{"d_expert": 32, "router_score": "sigmoid", "balance_loss": 0.000289, "balance_bias": true, "lr_router": 0.00081, "positions": "rope", "rope_base": 10000.0, "qk_norm": false, "grad_clip": 0.5, "warmup_steps": 200, "decay_fraction": 0.925, "batch_tokens": 65536, "seq_len": 512, "dataset": "wikipedia_en"}
Below are experts of layer 2 (counted from 0) of a mixture-of-experts language model. Rows are named gate (a neuron's input weights, with its number), up (a neuron's input weights, with its number) and show model dimensions 0-159. Each number is 128 + 32 x the weight over its row's rms, rounded and kept within 0 to 255.
Before each expert's rows: a language model's description of what the expert responds to. This comes from a sample of Wikipedia text that the model never trained on.

# expert 31
Mid-sentence conjunctions, prepositions and articles after commas, such as and, as, which, but, where, including, and the.
gate0 [165 142 119 161 103 187  93 106 108 109 145  90 113  82 105 111 151 128 121 148 108 121 100 110 116 150 167 138 112 119 137 143  72  96 119 111 128 123  88 126 174 109  37 165  85 145 142 112  83 101  73 130 151  74 116  85 188 126 135 106 108  89 150 211 112 198 142 151 191 116 139 143 144  69 179 106 159 120  91 132 116 115  95 141  93 130 124  96 119 137 153 132 124 120  96 136 109 103 110 160 148 144 141 187 110 168 187  70 117 191 123 132 119 143 118  73 151 124 148  57  92 138 157 153  93 142 163 123 170  95  96 149  91 125 154 137 101 105  72 161  89  63 175 151 136 127 167 115  71  89 108 138  97 159 175 147  77 171 175 112]
up0 [ 76 198 150  82 148  87 162 174 105 122 136 185 158 190 109 126  96 168  98  82 196 129 165 116 105 113 110 138 170 122 118 128 206 143 147 114 121 145 144  95 110  81 162 101 154 116 110 135 131  93 167 139  95 204 122 105  90 121 148 143 112 145  55  69 145  58 131 144  67 170 141 105 115 133  82 175 110 143 171 126 137 164 116 169 148 141 132 155 104 144 136 136 108 153 171 139 120 136 167 127  94  75  92 108  97 132 100 153 177  88 173  74 124 116 143 141 117 137 106 192 125 120 118  83 114  94 107 116  70 183 100 129 121 140 150  93 139 171 157 123 195 136  93 103 129 103 114 119 179 187 162 128 118  94 127 130 170 119  68 140]

# expert 23
Common nouns and verbs of action or function after articles or verbs, such as access, information, use, support, development, role, reported, help.
gate0 [175 120 118 180 149  91  76 133  84  61 181 146 157 125  61 118 179 135 152  69 125  83 122 154 115 108  86 127 158 125 110  67 194 138 144 118 104  98  87 173 117 177  96  78 145  85 138 106 112 158 142 163 142 156 183 184 130 117 156 124 128 138  61 145 147  92 125 103 177 166 133 112 124 126 143 147 174 137 114 174 178 121 126 120 155  96 143 117 158 129 137 159 156  62 117  92 129 118  86  94  76 176 154 111 146 138 149 117  74 103 112 126  92 187 148 113 100 112 125 103 114 137 116 109 164 171 168 119 114 131 121 160 131 197 134  50 141 103 116  79 109 145  63 127 157 141 157 164 103  73 194 125  95 123 161 137 104 127 119 178]
up0 [ 92 111 168  87 165 104 134 122 121 199 166 130 166 118 127 118 153 130 137 163 128  90 147 127  41 100 112 132  93  68 127 110 107 107 113 101 107 135  97 143 127 130 197 121 116 115 153 140 130 110 115 129  95 147  99 133 157 138 158 165 116 145 158 124 105 160 120 179 108 128 133 145 178 148 133 206  92 147  86 161 177 129  98 139 144  97 133  84 106 102 143 157 154  91 169 184 108  72  76 203  69 141 148 104 130 169 110 189 152 123 159  99  91 138 183 133 164 174 123 167 219 115 121 105 135  96 109  75  65 103 118 110 143 141 102  95 137 183 147 118 165 102 168 109 114 161 161  91 117 146 143 114 124 145 156 101 185 161 148  47]

# expert 16
Pipe separators between cells in wiki tables of tracks, filmographies and election results, plus semicolons, closing parentheses and percent signs.
gate1 [160 111  84  56 114 105 142 131 102  81 134 165  99  96 117 164 150 130 119 135 147 159 120  99 107 118 109 120 156 145  94 121 150 117  76 149 162 115 140 114 156 139  92 120 147 110 152 117 104 119 132 175 112 120 135 204 122  95 111 121  71 164  74 186 134 166 213  95 113 144 113 206 139  70 196  91 138  99  70 145 139  43 161 124 155  99 127 165 165 104 186 133  83 161 110 163 123 116 115 125 131 103 120 110 108  94 122  96 130 159 100 118 172 129 125 131 114 111 157 145 187 129  66 114 148 114 163 141 152 159 108 182 154 159 169 166 143 191 159 123  87 117 108 142 127 151  84 193 147 107 134  98 119 166 136 125  85 129  89 223]
up1 [175 146 132  99  56 132 134 173  81  74 137 180  81 109 158 159 121  88 175 161  56 179 106 108 144  79  91 121 114 123 105 113 109 125 150 169 150 150  93 148 127  99  89 157 182 162 117 153 125 180 199  84 160 142  88 142  93 141 156 138 129 151 122 126 102  99 169 131  84  96 111 203 160  86 130 150 123 120 136 114 182  55 160  82 160 168 167 156 118  59 204 137 133 103 128 143 139 151 133 126 128 124 104  95 110  87 103  92 166 131 147 141 151 109 114 126 139 130  66 120 139 103 113 137 101 109 149 172 201 111 137 128 133 126 188 150 173 108  82 135 137 154  60 134 157 187 125 172 144  84 105 124 129 154 151 142 100 128 146 153]

# expert 14
Common nouns naming a person's role or a topic after a nationality or article, such as actor, politician, footballer, film, season, career.
gate0 [125 118 178  89 121  94 188 145 145 211  88 163 148  95 117 131 118 130 113  85  92  68 102 166  90 148 122 145 132 151 162 133 125  90 127 143 146  91  98 128 163 173  92  63 123 124  96 148 134 160  71 142 151 150 172 130 111 116 161 122 141 133 162  97  45 182 126  95 117 114 129 111 125  94  94 110 159 151 144 105 109 115 153 110 166 198 204 106 143 150 168  74 114 112  90 118 143 134 146 129 110 147 142 171 164 113 156 118 137 116  46  81  57 105 136 129 151  92 116 134 104  99 123 123 173  92 158 158 120 138 137  99 179  80 120 109 138  81 123 140 150 109 119 170 136 115 113 171 177 104 153 171 107 166  42 109  87 171 163  68]
up0 [ 66  85 112  78 147  75 184 173 126 211  99 188 118 122 138 113 122  87 101  96  77 108 112 139  93 172 159 117 126 144 138 165 124  90 104 146 123 131  96  98 139 162  99  50  85 121  91 167 157 129 114 126 124 141 133 129 126  94 112  98 163 131 198 133  75 147 115  84 120 116 148 121 123  93 104 141 169 127 105 111 143  89 143 118 139 222 193  76  99 141 187 100  80 131 126  91 118 154 208 145 134 133 134 189 137 136 179 120 118 172 110 102  95 118 100 127 140  98 144 154  60 116 114 132 138 124 127 137 148 123 161 118 147 124 107 104 132 101 111 130  73 154 172 174 100 122 124 189 157  74 153 149 120 183  84  82 116 150 147  77]

# expert 53
Line-ending pipes closing table header rows, other line breaks, and common adverbs or determiners like also, first, not, more, the.
gate1 [168 137 104 136 122 148 127 179 127 141 156 106 185 116 170 164  70 109  99  61 185  88 114 156 111 103 137 142  98 110  93 121 153 143  92 132 128  91 101 160 122 139 152 177  78 161 123  98  87 136  37  99 179  98  79 161 112 168 118 119 136  93 112  53 158 116 177 150 143  67 120 160 196 127  73 147 159 133 158 116 160 120 137 117 156 115 152 165 130 154 158  84 134 108  78 181 139 105 113 105 162 148 144 140 152 120 131 103 128 140  89  64 131  98 148 111 158 137  59 197  42  96 141 122 137 113 180 118 116 108 105 117 141 149  67 150 149 128 112 115 126 135 126 140 166  99 123 107  65  86 167 153 101 137  99  66 147  98 141 111]
up1 [ 98  92 140 131 123 137 140  61 166  90  65 153  85 114  65  93 155 152 182 157  96 157 116 112 122 164 124 109 160  96 143 167 132 140 141  95 111 186 148 144 135 140 119  74 170 111 136 117 141  92 184 172  76 178 204  70 106 119 133  76 127 158 127 198  87 147 117  97 124 180 144  97 105 133 198  91  88 141  95 104 107 145  92 102  69 159 120  98 136  97 119 147 123  97 132  93 149 136  74  88 106  92  92 129 125 150 136 159 139 120 169 143 140 147 101 128  89  95 166  57 170 158 124 117 143 161  92 119 112 119 154 159 113 104 193 136 103 151 147 119 128 144  70  75  79 183 137 153 183 160 109 116 150 133 181 146 114 156 154 147]

# expert 1
Three-digit year prefixes like 193, 194, 199, plus "born" after was, month names, and words like out, up, first, New.
gate1 [121 135 127 140 149 137 154 136  70 122  84 175 101  72 158 122  83 141  94 144 105 128 160  95 128 136 163 150  64 117 110  89 101 101 138 151  95 120 129 101 117 142 166 126 198 167 138  94 114 116 157 126 118 148 130 141 115 160 144 151 168  79 137 138 129 212 130  95 171 161 122 116  43 113 101 115 173 106 102 145 187 121 149 137 123 121  93  64 182  73 105 197 152 112 104 114 110 152 115 183 170 128 157 144 125 142 104 132 125 171 175 123 170  82  78 132 123 116 173  66 117 139 113 118 152  95 189 133 144 167  94 107  96 206 155 133 137 172 117 119 190 160 187 176 116 106 132 104 120 154  89 169  92 153 107 117 203 103 132 102]
up1 [138 114  95 137 144 125 109  99  94  67  77 133 131  77  96  96  76 135 129 101 123  93 119 165 120 121 164 105 112  98 111  96 112 122 115 167 111 159 160 156 123 135 162  62 187 142 110 175  99 123 134 127 125 166 163 177 117 126 185 157 150 101  78  98 164 150 148  67 164 149 164  79  65 106 145  96 114 100 153  88 140  96  94 140  94 117 113  68 139 142  97 195 144  42 112 102 166 127 119 172 138 198 118 172 110 150 113 146 139 112 179 122 142 106 123 140 138  97 156  98  91 141  80 122 149 128 186 106 123 192  82 126  95 134 109  61 157  97 182 129 110 191 138 140 138  94 143  66 165 116 103 173  75 120 146 127 139  83 159 126]

# expert 8
Opening token of a word or bracket after a space, especially the prefix un- in quotes (unity, untrue), plus sub-, inc-, quotes and spaced numbers.
gate2 [ 94 194 144 121 194  80 236 123 117 145 153 105 132  84 124 136 101 141 118 145 116 132 105 137 134 166 102 138 133 103 148  89  91  97 116 115  93 137 121 104 124 158 101 135  95 119 110  83 121 112 163 172 125 129  59  92 195 125 156  97 117 127 175 132 109  90 158 149 104 115 146  90 161 133 108 152 182 144  87 110  92  70  94 162 125 169 103 145  92 111 100  75  68 219 159 137 121 101 161 125 107 123 116 145 141 140 170 126 127 107 118 134 110 119  92 124  96 127 106  65 140 160 131 118 159  86 114 104  42 222 180 118 204 141 145 163 134 181 121 104  94  79 150 135 151 105 153 139 147 164  82 124 156 133 104  99 149 157 136 117]
up2 [120 161 152 102  88 161  74 122 113 129 144 122 188  93  98 144 113  76 123 133 158 116 167 143 159 189  89 107 106 140 195 151 118 140 144 127  98  90 153 129 160 159 152  74 139 133  83  98 110 130 143 166 187 125 123  91  50 124  78  87 181 160 128 129 156 140 129 139 120 136 128 112 108  74 164  95 118 119 119 135  43  95  91 178 105  71 115  83 113 131 130 123 103 171 136 100 134  92 130  49 157 144 146 112 130 121  85 164 128 175 137  81 109 101 155 122 180 136 117 221 146 118 125  84 153 127 156 124 118 185 156 164 113 134  79 108 157 199 172  77 129  45 113 137  98 144 127 140 158 152 105 126 177 161 104 119 134 121 162 127]

# expert 45
Leading digit groups of years and numbers, such as 200, 201, 199 and ISBN 978, plus www and other number-like prefixes.
gate2 [ 75 161 123  73  88 169 142  89 100 122 154 111 163 176 112 133 160 114 126 176  58 151 111 120 129  89 148 109  94 170  93 138 132 106  70  98 131 135  95  82 148  98  70 141  77 172 175 112  96 155 154  90 156 140  79 216 177  86 126 108 182  88 138  48 112 139 100 148 162 128  75  92 188 133 151 163 128 115 133 170 153 124 122 152 136 104  99  70 141 120 105  83 193 153 146 141 139 158 145 129 117 141 136 145 132 149 155 107  16 129 143 168 106 107 164 124 100 132 109 162 162 119 137 146 113 147 144 130 116 109 147 110 131 133  46 171  85 181 144 187 132 161 138 161 150  84 149 149 124 123 118 123  97 130  94 136 117 122 120 141]
up2 [ 59  94  92 187  90 109 139 100 111 104 140 111 138 130 175 206 180 154 125 106 117 162 155 163 180  96 122 108 116 145 180 153  98 133 114  98 116 154 134 162 134 141 169 179 103  79 109  85 169 136  67 183 109  94 129 168  92 108 124  81 129 125 134 126 158  99 126 167  61 147 170 137 115 111 153 105 144 128 112 101 146 153 109 109 162 166 175 124 100 127 149 141  94 101 144 155 141 150 101  96 163 158 176 108 175 117 156 117 155 125 171 110 125 163  78 211 121  77 185 106 157  58 132 123 101  67  96  82 197 113 147 114  86  76 151 167 120  86 131 127  92 106 106 125 126 119 111  96 177 149 159 134 198 157 138 122 156 129 129 157]

# expert 42
Line breaks ending list items and infobox field names such as Motto and Phylum, plus words like first, highest.
gate2 [114 123  83 126 129 134 163 109  96 143 127 145 128  83 168 112 110 127 172 140 133 125  70 159 121 101 178 186 110 174 150 113 156 185  88 102 151 114 110 169  90 116  77 116 123  54 116  93  67 112  67 168 177 152 178 117 118  99 103 159 128 153  83 127 100 129  96  94 185  73  83 137 127 209 162  87  93 156 139 129 132 115 143 121 145 166 100  85 131 123  94 120 112 108  84  94 191  96 145 154 139 172 155 117  94 160 143 179 197 121 102 181 123 139 170 106 104  67 130 138 120 181  84  71 129 145 157 148 101 113 137 144 139 170  97 125 112 137 130 142 134 132 127  72 164 197  71 141  96 123 179 128  95 133 153 140 103 119 174  98]
up2 [127  99 101 139 136 145 118 118 109 108 124  74 110 165 112 151 131 156 121 121 101 102 145 109 105  98 112  88 123 118 158 178 133 107 133 176 130 140 146  78 134 176 133 123 174 183 150 100 131  75 208 125 107  64 103  92 112 144  82 161 111 112 148 103 118 108 156 111  58 128 185 133 162  76 124 209 110  95 137  76  98 155 112 117 143 116 125 159 130  86 144 194  78 127 155 184  66  92 128 157 121 126 124 115 146 104  90 109 131 115 141  66 123  94 166 171 152 169 101 115 180 150 134 139 171 121 112  70 144 137 104 163 123  61 156 110 178 104 115  90 169 155 123 161 151  87 194  90  78 138 103 134 179 109  92 108 215 141 135 122]

# expert 39
Colons, equals signs and symbols like ±%, prime marks and bullets, plus label nouns in infoboxes and tables such as name, Episodes, Position(s).
gate0 [188 153 131  73 146 108 208 141 127 159 164 120 152 169 119 154  78 102  40 106 162 127 135  75  82 189 148 166  76 131 110 137 136 118 124 125 140 159  53  70 169 145 120 153 117 146 106 164 175 163 111 121 121 141 106 123 162 139 111 130 139 163 172 155 136 141 158 102 141 119 139 126 177 116 103 126 147  99 101 169 133 105 159 178 161 106 112 119 101 159 140 101 104 142 106 115 115 107 139 159 124 139 120 164 107  87 147  87 178 144 121 121 103 128  77 121  85 176  79 128 127  99  88 123 186 117 130  95 131 115 193 136 178 141 105 137 121  62 111 223 105 142 161 179 122  71 120 116  60 116 100  77 102  93 140 136 132 126  48 113]
up0 [139 116 135 166 167 159 119 121 135  83 117 149 125 149  83 136 204 131 198 121 129  99  67 182 171 120 117  68 175 149 144 174  67  96 159 152 117 126 116 140 112 105 141 140 101 126 156  97 132 123 132  99 126 105 146 142 109  70 124 146  90  66 131 105 153 126  90 122  65 133  83 160  96  84 137 183 134 134 188  91 162 158 120 157 120 103  91 135 151 144 123 152 184 106 103 156  79 169 103 149 167  99 109  53 213 188 135 128  90  99 100 100 139 146 132 106 189 116 111 127 124 134 146 188 122 125 142 116 147 110 108  99 159  93 102  94 118  86 169 134 110 126  72 114 106 185 120  61 141 123 151 169 163 101  40 123 117 124 124 123]

# expert 44
Slashes joining table header words (Catches/stumpings, Time/Retired), citation-needed markup, and mid-word pieces of unusual names and technical terms.
gate3 [114 169 161  71  81 145 118  71  79 105 125 117 142  50 100 174 108  90  98 152 182 116  92 154 124  89 145  62 112 124 106 163 171 143 133 120 143 151  94  77 112 134  88 136 170 113 173 125 131 104  82 122 155  83 171 152 163 159  77 140  56 139 160  61 144 112 132 134 138 136  70 111 173 114 162 114 149  96  76  89 161 116 136 122 114 110 129 113 155 143 139 116 174 146 139 177 157 125  85 113 174 151  73 144  89 122 120 120  85 113 183 176 138 111 171 135 135 127 136  90 168 135  99 170 172 154 191 149 127 116 107 169 126 129 152 144 161  93  80 107  59 136 149 158 177 133 125  96 119  94 170 149  98 106 143 187 180 104 102 167]
up3 [155 128  85 187 155 136 160 179 148 182 160  90 139 239 168  87 138 172 120 104  72 132 175  67 133 193 139 200 139 133 171 130 109 132 113 141 126  89 149 188 141 111 153 102  70 110  94 120 155 133 177 134 110 173  84 132  76 118 169 139 200  97  90 145 107 126 114 122  97 111 164 131  61 115 102 122 107 170 146 169 118 172 136 107 117 137 134 148 132 134 126 119 127  95 109  56 103 121 147 139 108 126 167  78 142 144 126 109 151 150 102  52 114 159  88 140 103 125 105 155  86 114 141  76 109  69  80 122 163 119 123 107 122 153 126 106 122 147 192 174 185 130 140  73 107 113 128 153  92 168 116 116 132 132 114 104 103 125 154  96]

# expert 34
Commas and coordinating words joining list items or clauses, such as and, or, but, &, while, slashes.
gate2 [100 110 108  82 112 134 132  85 104 106 101 133 134 108  94 130 179 113 154 101  83 134  95 105 118 163 106 121  74 125 165 142 231 161 110 159 103 204  76  95  40 107  72 145 121  72  74 106 103 115 135  66  94 106 147 139 151 135  97 156 131 118 161 137 193 139 181 144 131  74 115 116  96 144 124 161 150 149  95 170 156  63 143  98 146 142 138 125 164 112 107 119  78 140 148 127 125 138 108 181 157 157 137 160 128  89 110  87 133 105  95  58 168 198 147 192 157 132 131  74 130  96 129 133 169 103 154 170 124 151 128  95 130 116 142 121  95 148 159 122  76  92 118 113 123 159 107 154 153 174  94 141  70 156  89 139 159 127 162 136]
up2 [ 68  87 107  51 137 143 136  86 126 118 106  96 141 108  89  89 152 135 145  70  94 109  98 128 126 174  94 136  89 150 170 152 217 131 103 137 117 185  84  90  62  90  90  84 140 130  53 153  90 134 134  92  80  85 152 139 126 125  89 167 143 107 146 128 195 111 131 112 144  75  82 114  93  95  83 144 155 107 102 105 163  91 160 102 176 131 143 113 185  98  85 118  97 142 148  99 124 148 117 178 136 133 134 161 131  70  99  78 153 103 101  69 157 177 134 170 171  99 155  75 114  79 101 115 160 116 162 140 135 138 150 124 138 117 112 105  95 143 177 126  90 107 115  99 102 151 128 164 132 141 100 135  59 134  73 153 111 141 123 124]

# expert 2
Single capital letters or first pieces of names and codes, often after parentheses or quotes, such as G(romit), N(aylon), GM(T), A in tables.
gate0 [154 125  62  86  91 135 150 169 103 181 122 132 127 157  60 167 131 104 138 140 127 134  92 131  77  86 132 110 126 160 154 151 151 113 115 175 152  75  78 142 184 130 152 111 119 198 132  71 112  92 140 108 176  92 133 137 147 104 161 140 112 114 160 137 117 159  95 191 187 114  52 103 107 173 166 169 145 102 138  94 144 151 151 133 138 120  97 103 144  94 142  71 127  91 150 125 148 123  79 170 147 172 216 146 150 182 107 135 185 113 107 165 129  91 150 116 109 120  97 110 121 167 185 128 180 133 115 132  87 126 127 130 105 175  78 130 101 130  93 144 152 210 169 167 173 125 137  76 141 197 165 116 162 125 104 136 129 109 142 114]
up0 [ 94 101 109 175 156 120 161  94 127 126  72 116 161 160 163 147 103 170 163 148 139 184 157 206 143 134 159 137  74  79 121 117 143 123 136 131  95 133 141 165  86 145 159 122 140  44 204 143 139 112 137 105  56 127 132  74  83 128 163 106 123 100 198 143  72 113 107 122  84  38 134 153 131  89  87  84 140 131 166 123 130 159 136 119  93 123 171 108 120  97 111 147  54 170 161 119 110 172 156 106 167 108  97  90 131  92 130 147 126  95 123  92 138  77 120 165 150  96 123 111  85 123 162 115  97  92 178 119 107 154 139 170 119  77 174 144 106 138 112 136 156 124 100 129  85 121 110 159 128  94 191 151 159 144 133  82 163 125 139 193]

# expert 21
The articles a and an, year prefixes like 201 and 198, month names, degree signs, and spaces after sentence ends or before numbers.
gate0 [172 158 123 156 132  77 134 129 121 130 113  82 162  65 114 139 140 135 179 132  91  87 143 108 153 120  69 145 186 125  92 178 164 105  96 128 155 168 116  80 141  93  91 162 121 120  96 120 167 147 171 110 103 145 151  48  74  81 115 121 104 187  77 101 160  77 145 134 180 170 152 133 175 146 133 173  84 148 131 153 146  97 108 155 130 186 156 145  80  75 125 102 109  99  94 119 165  74 105  97 124  52  65  97 174 122 160 103 128  89  85  96 114 162 169 195 129 137 167 142 162  76  48 145 165 105 126 128 115 134 116 143 110 102  99 100 137 110 150 165 129 121 165 119 138 115 143  83 101 150 137 151 121 108 162  85 148 105 116  98]
up0 [134 151 128 177 137  89 159 177 141 125 151 149 157  54 152  93 103 131  94 137 120 151 123  64 139 141 124 172 159 138  85 129 142 139 135 125 156 197 127 109  82  89 145 148 141 146 103 122 209 153 144 114 150 116 182 123  73  99  93 127 134 152  80 119 168  92 174 148 172 129 140 137 182 186  99 189  65 164  99 113 116 126  97 146  69 209  75 134 128 104 144  92  93 136  98  90 116 150 127 188  94  95 138  94 120 129 138 119 169 119 141  87 134 134  70 171  96 149 153 164 158 125 138 149 131 160 103 128  84 193 129 138 110 184 137 119 178 131 179 139  93 140 112  97  79 164 135 130 147 173 135 154 168 115 145  46 109 107 172 135]